{
  "num_hidden_layers": 8,
  "n_experts": 64,
  "router_score": "softmax",
  "init_std_router": 0.00852,
  "tie_word_embeddings": false,
  "optimizer": "soap_variant",
  "beta2": 0.95,
  "train_tokens": 351000000,
  "max_steps": 5876
}
Below are experts of layer 3 (counted from 0) of a mixture-of-experts language model. Rows are named router (the router's row for the expert), gate (a neuron's input weights, with its number), up (a neuron's input weights, with its number) and show model dimensions 0-255. Each number is 128 + 24 x the weight over its row's rms, rounded and kept within 0 to 255.
After each expert's rows: a language model's description of what the expert responds to. This comes from a sample of Wikipedia text that the model never trained on.

# expert 55
router [130 109 110 134 146 137 154 110 144 136  64 118 120 135 132 124 163 138 114 115 105 158 150 104 133 121 160 135 136 140 106 116 165 112 124 129 108 116 177 162 134 139 134 111  84 122 111  91 158 106 121 148 144 139  61 119 152 125 159 132 141 167 162 150 100 132 140 104 149 162  80 126 102 155 168 124 109 119 101  73 158 128 124 131 159 128 148 138 126 162 126 134 147 135  96 157  93 120 134 103 138 129 146 128 149 120 107 158 142 130 116 112 143 143 155 205  80 138 120 145 123 128 110 134 159 143  91  79 136  96 159 159  59 108 135 112  95 154 158 156 204 137 129 145 145 116 115 169 129 129 143 145  93 150 127 127 124 137 127  82 113 110 138 141  91 105 129 165 155 139 109 146 155 139 104 145 154 135 147 115 123 136 126 156 119 139 127 119 150 120  74 130 121 145  79 112 109 119 136 128 150 137 145 119 185 136 136 124  99 133 156 101 119 142 159 131 128 115 114 115 162 122 103 155 171 132 170 101 117 196 139 147 110 150 128 106  95 118 135 147 118  70 114 167 142 151 149 139  90 112 138 115 141 147 143 141]
gate0 [147  88  87 114 121 150  98 158 108 161 112 130  71 141 120 143 132 174 162  96 103 102 127 104 149  91  80 145 130 127 150 125 118 151 103 128 100  73 107 103 108 117 109 133 117 106 136  94  81 119 120  71 140 168 110 157 137 110 119  78 109 104  99  76 106 140 142 151 161 113 107 131 161 174 111 130 107 121 129 140 171 122 118 118 117 156 149 132 149 141 161 173 115 145 112  95 147 118 128 115 143 129 106 140 111 151 125 137  94 127 118 102  90 111 133 147 123  99 120 104 110 138 114  96 133 114 129 130 123 126 122 103 115 120  83 125 142 115 128 133 122 162 154 162  84 151 120 125 102 146 127 131 117 123 151  70 185 120 148 162 116 138 135 143 142 152 169  92  86 155 125 147  71 144 102 139 121 117 138 130  78 116 122 117 139 200 148 106 173 175 129 145 156 113 126 148 119 109 122 129 101 166 126 124 146 154 173 116 137 144  99 154  97 173 145  82 125 111 155 121 124 163 148 136 136 146 134 150 142 123 113 120  96 114 149 148 157 151 162 122  92 107 133 150 115 104 133 123 135 128 131 126 138 170  97 115]
up0 [137 122 134 112 107 155 156 153 134 162 123 165 100 177 130 156 136 105 134  90 120 132 122 143  85 103  89 127 189 108 118  83 107 126 102 135  92  88 126 128 145 100 153 101 156  95 145 121 124 115 158 127 138 124  99 161  97 100 120  97 100 124 123 113  74 108 175 170 141 152 111 167 139 157 138 185  93  96 106 118 158  98 148 114 122 166 125 146 128 147 127 175 115 136 118 141 124  99 130 103 141 154 131 129 105 130 133  98  88 118  95 146 112 136 132 138 121 152 127 137  93 143  98 104 134 101 135  93  99 152 130 127 132 140 171 113 107 121 149 136 108 132 176 121 118 160 137 128 124 139 117 107 137 139 184 123 137 114 181 140 115 136 119 155 103 131 128 152  77 136 160 137 152 106 122 153 164 115 146 151  97 118  95 117 134 182 140 114 120 129 116 165 163 124  97 143 106  89 127 120 121 172 152 131 147 131 156  92  90  99 102 148 102 153 170 100 111 111 144 173 148 140 152 115 143 141 137 153 172 115 136 111  77 124 154 108 124 154 169 142  88 152 131 106 141 145 138 138 148 138 103 110 111 147  78 154]
Description: Years and name pieces. Digits of years and numbers like 2000s, 2014, plus mid-word pieces and place prefixes such as San, Los, Sri, St.

# expert 50
router [141 108 146 156 123 122 150 104 165 129 104 113  85 131 130 121 117 123 131 116 169 153 143 120 128 102 152 172 123 150 145 106 119 107 127 134 142 145 164 133 134 128 117  74 103 137 137  48 128 132 124 145 146 124 114  84 120 124 122 142 170 125 150 125 111 127 141 152 187 169 125 120 149 112 125 141 140 116 135 166 173 165 163 142 107  97 122 131 139 110 123 132 119 120 143 109 162 116 146 144 126 134 115 109 122 120 126 120 117 111 180 135 125 125 174 118 106 186 133 104  93 165 110 126 121 170 123 130 138  71 127  72  95  81 139 150 103 159  92 153 135 147 181 110  81 124 147  88 121 130  64 108 116 146  76 167 124 146 155 114 146 113 124 109  64  88 145 119 139 134 112 121 150 137 133 106 133  97 141 126 134 151 162 144 144 143 107 122 129 108 120 109 146 107  95 137 171  95 115  93 115 149 156  69 183 124 133 114 115 148 139  87 157 148 110 130 121 118 124 103 128 181 155 109 145  88 139 123 131 166 118 160 141 109 138  76 113 132  93 111 141 140 151 122 139 121 127 116 122  99 124 128 155 145 134 120]
gate0 [ 94 139 125 147 136 127 140 107 116 114 142 137 149 100 121 167  83  96 196 141 125 179  94 156 158 105 104 105 163 130 153 136 131  98 134  92  85 132 154 121 136 104 144 151 136 121 101 126 121 135 174  77 166 112 122  92 152  93 154  95 110 118 132  81 155 148 168 164 106  74 133 124  65 139 150 150 159 132  99 115 173 137 126 128 131 126 132 112 110 103 102 131  80 103 137 129 120 102 113 140 120 125 132 136  94 136 113 100 124 139  90 122 149 100 162  74 117 139 149 152 188 105 183 156 131 104 110 167 128 158 101 175 125 107 153 103 167 119 109 128 132 111 144 153 139 138 138 107 140 137 134  74 147 141 136 131 141 109  68 130 136 138 134 151 118 123 112 134 148  97 157 146 134 123 116  96  97 159 111 118 113 114 126 155 163 122 115 144 140 123 133 153 145 134 115 134 115  69 142 143 135  90 115 123 104 135 175 154 115 159 167 142 126 132 134 102 153 144  88  99 120 106 126 129  87 160 105  93 129 129 103 149 114 122 115  98 176  97 137 123 136 119 121 154  99 118 137 130 159 137 128 125 126  99 143 147]
up0 [148 146 139 147 154 175 142 152 144 121 119 160 164 106 128 180 134 129  98 109 141 165 104 151 110 149 122 111 141 169 113 101 139 125 158 132 121 141 120 128 110 123  90 145 112 111 103 116 130 143 125 149 113 130 106 173 122 130  75 131  83 115 127 115 133 135 146 107 104 125  75 141 132 126 105 111 127 123 134 157 102 123 131 130 108  98  99 137 122 152  98 137 162 144 132 139 156 112 142 152 108 132 118 129 128 170  89 137 148 162 120 129  97 116 173 150 153 145 136 146 108 147 157 145 151 142 158  92 143 157 141 135 146 130  85 120 128 123 107 103 153 150 141 109 142 143 167 155 155 118 171 172 124  99 141 159 122  94 161 115  96 148 165 111 118 122 145 181 109  99  89 142 132 126 123 134  77 120 122 129 129 132 116 128 156 114 210 146  77 120 181 120 105 122 133  92 139 144 121 132 147 140 109 117 119 153 152 100 121 152 139 112 110 158 103 120  86 166 145 199 137 142 176 157 111  96  82 129 123 128 133 130 110 118 160  99 149  84 147  92  94 145 119 123 127 110 109 145 119  96  82  50 135 122 155 114]
Description: Codes, country names, Thai bytes. Country and place names like Australia, England, code pieces like U23 or F6, and byte pieces of Thai and Korean script.

# expert 29
router [100 138 115 107 135  78 117 115  91 110 168 122 146 117 124 122 116 129 127 127 183 119  83 187 162 105 194 124 132 106  82 122 112 156 124 132 130 141 130 123 113  77 147 145 165 162 141 101  90  84 118 134 175 113 144 121 159 121  99  89 157 141 133 107 167 136 113 145 110 126 162 122 130 136 118 131 115 125 165 149  80 118 171 120 110 134 138 146 123 188 114  82 108 108 108 136 138 135 145 118 151 177 118 128 111 126 116 129 125 107 101 114  96 145 135  67  96 117 164 164 135 128 191 152 112 131 124 114  79 116 159  82  88  93 137 110 152 139 111 121 130 162  84 138 104  90 137  96 120 103 131 141 161 143 138  94 117 125 146 150 182 115 125 138 148  86 145 136 128 123  96 111 126 124 124 101 126  91 159 127 121 141 119 113 145 118 112 137 117 104 124 149 139 111 118  85 120 109 116 146 121 117 106 122  89 138 112 114 113  92 152 127 166 153  92 154 118 141 137 153 178 110 118 137 136 144 131 118 129 113 115 151 121 164 127 143 111 130 129 120 124 163 110 124 164 141  96 139  92 185 153 176 142 117 137 113]
gate0 [118 144  59 131 128 121 135 123  98 160 166 103 119  89 130 156 135 124 126 147 147 128 122 159 128 159 143  90 111  86 138  76 137 125 135 147 104 116 130 126 144 164 146 148 104 115 114 127 112 104 158 156 124 114 131 159 132 105 142 148 119  87 110  99 151 138 128  97 131 126 132 107 134 108 107 110 135 164 172 151 134 157 128 152 125 127 109 111 129 127 176  98 133 108 130 139 133 111 139 154 125 102 173 149 116 145 170 105 119 162 125 173 146 112 122 114 164 121 140 131 135 118 145 148 127 120 144 118 176 120 125 147 115 147 148 149 117  69 107 208  81 180 129 125 138 135 147 108 143  75 187 114 140 115 143 125 129 138 168 146 126 115 100 133 161 143 110  90 135 155 170 133  71  99 153 147 139  79 114 126 147 125 166 116 174 133 117  97  89 153 131 172 134 117 162 121 115 124 136 123 150 112 159 159 153 171 124 146 172 108  91 123 153 116  87  92 114 117 139 101 152 124 145 160 130 144 105 111 153 131 109 126 155 172 130 135 156 149 170 121 150 147 137 148  94 130 138 113 140 130 177  97 152 123 115  90]
up0 [152 140  93 165 101 117 137 142 139 153 131 108 130  99 143 138 127 124 112 103 121 145 143 157 121 119 107  89  74 107 141 174 136 128 134 183 129 116 113 104 108 136 125 104 134 113 109 137 167 165 181 160 138 106 142 150 123 117 152 139 148 133 136  97 112 106 143 122 149 124 151 121 111 149 119 112  99 151 122 110 118 160 144 153 137  93  84 109 113 106 168 113 145  98 129 152  87 105 135 137 155  86 170 139  76 159 153 166 128 160 102 121 144 110 108 131 177 146 132 154 140  89 131 137 101 111 141 101 147 108 122 177 112 124 132 130 133  99 101 172 125 177 119 153 110 154 133 148 124 103 155 129 154  98 162 103 161 132 158 132 118 143  96 142 133 126 149 160 127 148 167 132  87  71 122 127 151  86 108 150 126 103 136 148 180 125 147 131  79 157 153 114 125 102 112 129 103 146 126 128 118 151 158 180 108 136 129 122 165 112  90 135 158 109 108 104  99 144 129 127 106 171 152 134 102 146  71 109 122 114 137 137 164 194 147 160 168 140 133 136 103 131 135 136 102 105 125  88 129 121 169 103 155 118  97 106]
Description: Census and election stats. Words and punctuation in census and election passages: "median income for", "Census Bureau,", Native American, percent signs, candidate lists.

# expert 32
router [147  77 128 141 155 112 145 131 109 175 146 152 123 148 153 143 124 146 128 128 122  92 136 155 105 119 135 108 138 113 105  96 140  94 119 112 119 142 149 129 100 141 133 124 167 127 116 170 125 121 141 154 150 143  86 135 166 135 131  94 162 135 136 153 158 126 120 137 146  93 147 144 155 124 167 116 134 148 160 128 158 142 144 159 148 145  96 140 155 101 134 122 153 109  95 124 109 159 127 112  61 151 119 133 151  97  69 131 142 166 166  87 124 143 130 159 132 104 169 131 143 121 132  94 111 127 134 133  86 108  81 122 126 119  94 156 109 109  85 112 146 134  99 187  75 109 110 103 146 128 116 145 129 129 135  63 135 167 151 126 133 118 133 165 115  92 133 133 144  87  91 157 143 122  79 112 186  93 134 136 149 145 119 140 131  94 133 132 157  98 122 108 125 112 132 122  95 114 103 127 112 137 158 107 135 116 107  87 110 123 114 136  90 158 121 130 124 119 138 173 129 147 138 169 109 104 108 117  97 121 123 111 153 114 124 136 124 164 135 156 159 149  83 156 210 168 120 133 128 131  98 170 119  98 101 100]
gate1 [150 140 117  99 140 110 129 172 150 117 157 145 119 151 104  89 141 143 103 150 112 148 131 113 138 140 116 130 113 108 136 127 142  86 127  75 109 130 128 138 128 107 157 103 103 113 120 121 108 129 150 127 116 140 119 102 144 144 134 157 188 111 129 145 156 115  96 114 175 131  67 122 139  95 114 107 137 142 132 140 131 123 127  64 167 159 135 131 150 126 121 150 140 137 145 121 108 178 183 122 125 127 101 146 167 106 155 123 121 125 131  73 135  98 146 112 190 144 100 140  99 141  83 130 148  80 140 126 135 146 144  73 143 137 132 149 117  92 175 135  96  83 161 106  93 136 175 113 163 182 116 154  92  93 163 138  94 136 123  83 127 137 107  89 163 121 142  89 140 160 149 100 162 134 117 149 159 108 132 133 138 144  96 143 129 158 130 107 158 126 113 110  88 138 102 158 110 171 145  96 129 114 118 113 150  93 103  95 127 112 165 117  96 143 135 112 120  96 115 101 139 113 137 165 126 128 103  85  93 105 140 157 176 128 130 120 131 141 125 116  91 146 129  85 139 123 136 167 147 123 150 149 138 133 144 128]
up1 [100 130 160 172 140 135 146 139 114 145 118 141 167 125 156 127 108 112 140 115 147  95  64 115 117 103 119 137  84 127 148 160 134 136 151 195 148 105 168 112 144 168 116 148 180 121 112 111 132  72 108  75 168 189 106 134 156 135 134 116  97 145 150 149 141 158 137 141 141 100 118  99 155 121 147 118 155 127 135 113 109 139 140 101 111 146 127 138 141 119 130 179 164 118 129 103 146 117 101 123 120 140 110 124 126 128  78  98 146 108 124 123  97 146 124 162 127 121 144 107 132 144 114 147 132 125 147 111 158  88 140 159 122 104 120 176 111 153  94 140 166 110 100 146 131 125 174 105  92  62 135 126 159 148 118 108 128 118 161 138 101 152 156 114 134 103 150 128 153 101 121 133 112 156 155 125 124 138 148 147 152  97 151  59 117 122  78 130 158 147 115 131 147 116 136 112 145 121 101 143 136 109 140 165 125 131 159 138 144 122 104 106 100 132 135 152 121 137 138 117 122 175  91 114 110  80 131 105 125 157  78  69 125 126  85 144 111 126 152 124 120 117 114 153 137 116 118  87 127 100 175  89 178 111 140 137]
Description: Institution names, list separators. Separators and words in names of institutions and historic sites, such as Society, executive, based, and table pipes after site names.

# expert 57
router [119 120 152 141 130 114 128 145 120  93 129 151  91 160 173 142 154 107 128 115 135 128 156 133  98 134 162 179  87 121 131  93 122 178 128 120 119 146 156 131 158 135 116  94 104 109 168  38 133  97 109 139 138 165 131 117 140 153 181 125 158 145 135 139 111 119 155 143 125  99 114 144 138 139 130 118 113 137 129 123 103 107 114 144 108 163 134 121 131 178 151 138 116  98  93 139 140 100 141  75 180 119 104 111 108 146  81  94 116 104 114 145 120 127 118 116 100 139 139 106 107 147  84 152  96 120 111 116 107 112 121  83 107 123 171 132 110 142 138  99  99 123 108 120 131 114 139 118  60 135  85  78 126  98 102 147 145  84 133  98 140  96 117 132 106 119 147 133 116 116 128 129 148 144 114 139 145 111 134 195 156 139 108 129 128  76 134 121 124 105 121 139 123  73  74 140 133 132  95 132  95 162 160 118 163 148 148 104 140 154 146 114 147 128 160 141 107 146 120 119 116 125 121 137 168 128 142 144 141 151 131 134 145 145 132  74  81 129 140 150 134 115 140 154 111 159 163 113 145  83 134  92 170  92 144 151]
gate0 [183 146 124 138  71 147 152 116 114 119 151 115 107  90 106 143 120 146  93 129 146 125 155 144 105 115 155 115  94 151  91 129  91 121 130 155 135 130 100  96 110 130 133 138 141  93 139 132 173 123 147 145 134 136 125 115  93  68 154 137 119 152 139 110 148 128 193 143  97  64 149 122 150 144 112 124  97 147 133 103 162 105 168 122 116 112 123 104 117 106 147  97 178 121 140 101 122 123 150 124 120 118 165 141 149  80 110 125 153 133 111 151 144  93 126 105 136  96 127 158 116 115 133 149 130 131  93 143 141 143 133 130 160 126 132 126 123 129 144 132 166 135 104 186 140 103  71  87 135 132 163 139 115  98 130 122 123  83 145 143 124 153 147 151 113 134 109 141 164 129 124  98 127 173 132  70 102  96 114 118 148 114 105 100 179 141 138 128 146 128 121 117 126 113 110 159 115 112 142 135 117 117 123 179 134 139 179 102  95 114 127 151 176 111 147 144  94 125 145 163 130 101 147 131 137 130 104 123 139 102 111 117 113 168 144 154 140 121 182 159 158 158 130 142 139 131 156 171 161 122 112 194 120 130  68  86]
up0 [ 99  70 127 119 105 121 148 107 139 108 148 141 122 152 120 147 140 143 112 113 141 113 106  99 158 170 124 102 156 108 166 139 160 136 177 127 117 136 155 166 145 117 123 133 106 119 127 157 103 145  75 132 108 162 112 126 138 119 104 130  94 131 183 133 187 121  92 141 105 132 143 142 147 124 141 172 136 100 147 160 113 117 162  96 144 136 162 138 175 124 137 154 122 108 143 138 113  89 107 141 134 179 122 117 101 172 129 127 119 128 149 151 116 143 132 139  99 131 143 140 145 120 112 104 160 145 105 112 150 158 142 129 132 129 120 167 131  91 119  84 125 151 146  62  98 155 187 125 133 136 153 147 129 130 109 132  76 149 132 125 119 168 131 139 150 116 105 123 125 105 115 134 115  99 174 133 115 135 114 133 115 124 130 156 128 116 109 152 164 109 109  60 113 145 107 119 116 145 121  94 144 118 121  86 160 142 119 131 155 164 163 113 107 117  63 110 129 140  87 100  96 175 125 118 108 132 117 107 123 121 138 189 162  68 100 111 136 170 143  87 130 156 140 146 135 118 111 106 120 169 116 111 129 135 158 183]
Description: Initials and abbreviations. Single capital letters or short pieces after an initial capital, as in HM Prison, IS, RA, plus dashes and hyphens in codes.

# expert 13
router [108 128 136 150 123 139 146 154  72 139 118 158 131  93 123 127 136 145 128 132 178 161  91 162 126 125 143 131 155 150 122 125 133 149 105 145 130 134 129 103 149 139 122 155 147 112 145 111  83 102 126 117 121 132 120 150 179 136 102 150 107 114 105 117 161 144 110  88  83 150 107 100 100 101 105 113 142 107 139 186 151 124 174 144  92 139 126 109 134 153 135 103 106 117 108 143 137  85 142 143 131 125 126 171  76 126  79  66 102 121 149 110  95 109 144 101 109 100 128 135 122 114 167 110 109 161 134 129 172 116 143 114 120 141  81 111 115  84 130 111 137 139 167 115 113 127 176 105 130 113 142 158 132  81 108 147 156  84 147 170 148 112 145 110 133 149 151 105  99 122 176 136 160 103 123 120 118 131 130 108 113 104 153 102 135  96 110 127 112 131 112 160 164 189 149 107 171 110 112 160 145 148 134  95 134 165 123 104 144 107 124 123 147 128  84 145 138 115  92 151 158 112 102 160 113  86 130  94 127 123 101 159 128  91 123 168  98 113 113 120  94 106 114 141 124 109 145 131 123 101 167 104 126  93 186 103]
gate2 [148 115  98  97 131 138 151 127 112 139 132 131 104 129 132 151 122  94 114 186 115 158 129 117 143 122  77 179 134 119 119 119  98  98 136 141  92 112 102 117 107 117 109 109 135 171 118 141 128 152 111 128 130 166 101 169 150 101 116  94 133  79 119 148 130 160  75 123 146 111  98 124 101 147  69 158 121  98 138 187 136 131 134 121 149 133 126 104 139 121 129 154 139 135 129 105 126 139  96 130 111 143 115 110  86 144 127 165 135 106 137 144 144 137 159 171 102 178 139 109 159  60 142 127 129 110 107 131 130 141 105 119 122  99  92 102 147 123  87 102 155  85 141 139 103 126 122 149 134 135  75  90 140 174 115 147 165 160 141 137  80 174 141 137 123  80 151 203 151 123 143 117 162 138 132 117 121 114 134 128 133 144 101 115 163 145 156 124 119 138 124 109  77 137  86 143 137  91 145 105 124 129 105 148 156 109 176 138 122  83 152 125 109 115 104 119 130 136 154 120 156 130  85  97 122 121 130 112 127 119 151 124 158 129 142 170  94 132  91 126 142 148 106 157 106 131 121 122 124 135 105  69 128 152  87 105]
up2 [146 129 120 100 142 120 145 114 113 138 114 131  93 120 130 134 155 104 115 181 146 128 152 148 137 147 103 180 146 118 128 119 130  97 129 148 125 128 117 112 143 129  98 101 149 127 110 143 124 151 125 135 115 189 119 172 140  95 130 115 128  60 101 142 139 139 108 105 145 121  98 124 109 125  78 119 126 116 111 150 105 165 134 107 127 154 123 117 154 148 134 140 112 137 126 102 125 127 116 115 131 124 102 118 101 157 133 155 111  77 121 159 140 117 164 180 112 181 168 107 159  93 131  96 117 116 105 126 127 117 147 111 109  81  84 106 122 134  83 100 151 101 145 160 100 126 148 163 113 128  88  77 149 173 144 166 172 142 144 136 102 169 129 115 136  81 133 179 130 120 149 116 158 158 127 158 109  88 139 130 132 161  98 128 158 155 140  98 111 118 118 122  75 145  67 176 112 122 183 118 108 126 141 150 156 103 167 107 118  81 153 105 127 126 117  85 134 150 156 123 162 156  95 125 122 129 145 124 148 137 147 158 173 124 125 145  94 135  92 139 155 129 126 151  89 121 119 129 138 106 103 106 141 149  90 119]
Description: Percent figures and place nouns. First digits of percentages in census racial makeup and vote totals, like 97.84%, plus place words such as County, District, Avenue, School.

# expert 43
router [ 98  97 128  95 113  98 151 129 149 118 125 161 171 123 110 122 118 121  95 159 128 128 124 144 154 120 165 110  97 137 108 119 149 122 114 142 143 139 161 130 136 161 135 160 121 134 131 116 121 120  90 107 115 138 159 129 112 160 139 146 146 127 135 123 177 122  82 137 111 139 145 105 133 141 143 135 123 125 156 137  86 143 145 135 134 139 127 137 117 150 112 113  87 135 123 146 134 169 142 113  89  96 156 162 158 102 136 133 104 111 122 184 167 105 142  92 163 108 149 119 164 116 160 111 122 105 141 138 126 111 140 133 121 131 184 113 168 117 112 127 104 123  86 156 108 136 126 103 122 152 158 146 151  97 137 142 148  91 106 140 142 120 123 110 160 106 132  82 110 153 214 131  84 143 140 108  78 139 155 110  94 133 120 106 134 153 112 108 134 141 122 142 138 114 133  81 140 119 157 154 142 126 174 122  81 126 130 145 143 135 154 115 198 126 120 121 150 111 158  85 164  95 170 124 101  92 116 124 174 140  65 166 131 116 139 147  87 156  90 116 124 109 110 187 100 129 124  71 160 100 125 138 149 102 107 104]
gate0 [130 134 136 119 148 107 149 115 149  92 115 128 143 107  99  90 100 167 134 163 151 106 161  79 141 132 119 143 108 118 134 171 140 134 163 107 136 140 143 169 138 151 123 103 146 168 149 156 165 135 137 125 138  98 108 151  89 134 134 115  90 112 145 169 138 111 111 149  94 106 121 113 145 123 127 120 139 110 107 163  85 169 138 150  98 131 149 124 143 106 166 131 122 132 123 115 139 161 159 121 119 171 131 147 140 116 123  73 120 121  73 109 126 130 117  98  87  84 156 108 141 164 181 100 147 101 135 127 130 128 154 145 166 166  69 140 150 128 162 140  89  74 157  78 129 168 127 160 123 159 153  63  99 159 136 116 121 119 104 100 122 127 105 129 102 137 151 124 103 104 124 117 118 125 126 156  94 121 135 134 119 158 105 120 161 115 168 157 111 162 146  85 153 145 121 117 114 174 138 102 128 169 136 148  87 126 172 132 134 129 121 104 152 102 158  96 115 128 127 120 104 130 128 135 144 140  98  95  95 164 107 144 180 145 131  94 127 140 129 155 131 172 167 120  90 132 160 117 112 123 135 111 117 114 104 137]
up0 [132  91 170 120 143 114 146 146  98 141 140 127 143 139 109  96 119 145 135 111 146 118 155  95 121 115  94 106 136 152 179 169 136 130  99 131 148 130 157 145 125 118 135 156 169 135 148 142 124 134 135 106 136 101 101 212  96 154 102 105 116 129 113 126 122 111  95 134 108 119 135 121 136 139 130 119 128 125  93 130  99 168 134 153 101 107 155 107  91 131 120 111 112 111 105 124 149 159 118 141 144 169 129 123 105 109 156 114 122 119 105  64  94 139 141 125 147 120 126 151 125  98 164 174 154 132 161  83  85 108 172 111 117 149 117 162 163 138 160 124 125 135 160 103 171 168 108  97 114 139 175 119 115 126 108 101 139 118 138 125 143 131 124 180 135 150 159  82 126 105 122 147 107 128  76 167 106 178 118 149 102 125  84 115 112 109 106 156 136 118 133 144 139 107 141 114 171 145 149 143 125 134 124 122 120 124 155 105 162 135 134 152 142  98 191  76 103 147 149 125 128 108 168 140 172 125 130 101 149 150 130 192 143  83 101 127 122 149 150 163 119 163 159 125 118 124 131  93  97 112 116  87 108 141 105 148]
Description: Demographic statistics. Words and digits in census statistics and results, like "females age 18", "age 65 or over", percent signs, medal counts.

# expert 17
router [108 124 124 147 134 109 197 110 133 177  95 145 128 142 159 125 137 105 116 110 134 114 138 143 153 110 137 174 138 117  68  96 121 114 139 115 152 114 141 121 151 166 146 139 133 115 154 117 100  73 117 105 143 188 137  97 134 140 143 168 158 173 102  98 163  99 106 117 111 151 147 174  74  99 101 144 117 120 139 129 113 121  95 112 158 138 101 134 170  95 145  81 136 128 105 134 132 146 150 194 141 151 129 114 146 105 162 126 106 132 142 134 175 156 176 105 150 163 144 101 126 152 120 122 102 128 118 111 137 142 107 110 146 129 124 118 111 134  98  82 152 124 157 126  73 115 117 106 115 181  98 151  76 155 130  96 165 117 143  96 120 126 120 141 135 100 149  97 140 133 127 135 149  95 121 136  72 123 135 137 110 125 128 133 108 131 104 116 122 127 142 129 141 116 117 148  80 154 123 128 167 130 166 139 140 146 129 168  86 116 133 145 161 135 141 158 101 121 157 167 110  88 113 111 146 151 123 127 145 154 104 124 113  92 153 105 131 143 117 105 126 143 154 145 170 167 126  73 154 136  99 149 121 116  98 125]
gate0 [175 151 142 162  93 152 144 158 112 149 107 158 157 103 119 119 115 121 144 156 135 185 137 135  88 139 131 170 152 120 149 134 140 120 157 159  92  96 126  95 128 135 137 160 112  97 138 142 163 125 161 114 131 128 130 140 142  96 156 112 106  91  95 128 149 137 154  99  91 102  29 132  98 116 148 121 133 129 125 133 117 130 142 113 136 136 147 111 145  96 136 123 152 136 150 153  90  86 138 146 120 161 180 161 162 139 107 161 118 135 147 143 114 125 154 135 134 120 127 165 126 135 117 137 126 154 145 146 125 146 130 168 149 163 121 155 128  96 133 125 145 148 122 176 161 113 146 123 146  93 130 125 153  98 151 103 126  96 129 147 113 137 103 137 145 133 100 107 125 128 100 154 133 117 132 119 146 109 104 116 113 130 111 188 123 144 130 105 125 180 163 139 129 143 136 164 182 141 192 111 145 161 156 138 144  92 164 127 138  94 148 185  90  97 171 102 110  93 126 122 128 114 109  97 143 154 128 130 116 132 146 100  98 140 176 110 146 127 119 151 115 163 163 113  70  86  97 116 158 141 115 120 131 129  97 115]
up0 [167 154  98 142 119 142 146  92 140 149 108 134 162 111 153 179 130 138 143 146 148 165 131 118  92 141 139 114 147 140 124 142 160 141 143 126 122  71 144 141 115 141 138 134 113 112 151 189 151 126 144 127 116 112 137 119 110 120 165 119  98 120 165 165 150 124 124  77 121 105  55 136 112 118 144 144 129 124 166 160 112 105 145  93 137 133 150 120 142 110 146 110 132 135 109 167 115 110 135 134 135 139 153 115 156 130 137 122  82 122 135 189 135 117 166 129 170 131 113 113 134 118  96 121 124 121 142 164 142 145 113 127 142 163 163 147 136 136 113 123 109 176 158 177 175 148 139 153 147  99 169 134 106 106 176 120 123 118  76 104  93  85 135 117 126 127 128 114 121 150 130 147 135  91 153 116 142 141 122 125  98 111 120 155 121 149 113  96 126 171  99 113 114 125 153 165 166 168 141  97 150 158 170 123 139  90 166 125 148 115 143 143 142 126 159 120 161  84  97 134 145  94 123  77 135 148 159 148 114 166 143 109 111 101 165 144 154 112 143 138 145 154 134 150  94  90 105 126 203 128 135 140  77 126 122 131]
Description: Sports league tables. Pipes and words in football career tables and club season text, such as League, Cup, FC, season, and the pipe after a league name.

# expert 22
router [111 138 178 127 169 119 117 136  78 148 123 126 189 114 110 131 135 157 175 123 113 111 140 108 143 142 128 102 150 135 125 120 128 148 120  99 147 163 118 152 163 137 126 123 132 146 183 128  92 106 124 119 122 173 119 134 129 144  98 123 108  71 102 112 138 119  92  52 120 120 129 137 113 151 135 142 153 108 139 142 154 129 141 107 102 133 119 136 130 106 109 127 150 109 154 114 158  98 175 136 117 106 150 142  93 124 133 151 113 111 161  69  88 110 141  95 106 117 132 159 123 139 152 121 135 112 125 118 159 133 168 120 114 166 126 110 145  98 157 123 100 135 207 128 130  66 134 134 167 125 130 146 104 157 116 161  83 103 127 138 191 136 156 147 129 115 162 161 115 122 152 160 128 117 128 152 161 150 149 122 152 119 150 131 140 155 110 101 132 136 123 102 111 128 169 124  80 146 108 144 110  98 114 130 112 121 133  79 138 101 121 141 126 163 122 121 135 123 134 142 162 122 106 161 164 122 130 100  99 150  80 151 116 105 152 204 120 134 115 147 158 110 115 157 121 130 131 177 117 125 104 150 113 136 178 111]
gate2 [140 141 146  96 145 138 149 115 109 113 139  73 118 128 117 146 111 115 131 102 171 119 135 105 119 130 143 107 101 101  90 112  72 122 134  92 139 140 128 125 111 157 131 112 137 134 143 104 145 150 151 155 161 139 128  96  97 137 124 158 123 127  99 146  93 126 118 112 134 149 138 120 117 163 152 155 178 122 100 132  87 100 137  79 138 117 150 135  96 122 106 149 117  91  93 184 162 153 139 188  92  89 124 133 146 137 108 139 137 100 150  91 106 113 146 141 127 127 106 108 146 135 130 143 144 130 121  98 137  86 146 175 139 149 191 144 124 138 107 228 153 117 160 107 170 144 160 111 117  60 143 133 124 131 128 148 146 174  92  99 136 129 137 115 145 150  97 165 111  87 122 110 163 170 123 150 117 148 154 104 122  94 105 141 131 134 148 112 116 110 170 117 141 109 103 149 130 101 116 146  85  91  80 155  90 117 122 127 137 121 169 176 131 115 137 155 132  96 147 128 137 130 102 131 125 146 147 126 135 157 101 136 125 127 102 129 132 115  99 131 122 142 112 151 159 156 128 114 131 151 126 104  97 170 138 109]
up2 [123 144 171  48 159 131 149 141 110  86 164 129 126 156 120 133 123 134 144  92 147 123 168 155 137 123 148 115  82  75 113 129  83 134 135  77 140 100 150 103 118 142 145 122 118 109 163 118 141 128 120 148 159 142 152 100 119 133 120 140 141 125  87 132  98 113 127 151 156 143 159 135 125 143 141 175 161 121 128 128  85 100 121 106 118 153 131 130 136 123  99 142  99  99  96 156 122 129 137 151 129 112 152 135 135 119 114 104 114 105 174  67 109 132 131 123 127  96 112 131 120 126 130 143 125  98 109 124  93 102 131 161 103 142 181 148 142 162  85 187 123 136 155 110 151 165 137 112 128  77  75 113 151 159 122 155 153 149 122 118 127 168 157 101 100 145 141 143 109 109 132 146 157 133 117 160 180 128 164  87 109  97 118 136 118 121 162 105 129  93 122 107 151 116 140 157 151 110 121 149  82 146  84 113 102 146 126 117 155 113 126 174 134 111 112 141 162 127 152 146 148 127  98 142 136 144 135 123 142 153 126 125  71 135  89 166 129 155 119 143 119 175 118  96 128 132 148 110 131 189 122 113  99 152 114  89]
Description: Geography, routes, distances. Location and distance words (km, mi, located, near, Route), degree signs, and mileposts in road junction lists, plus compass-direction contexts.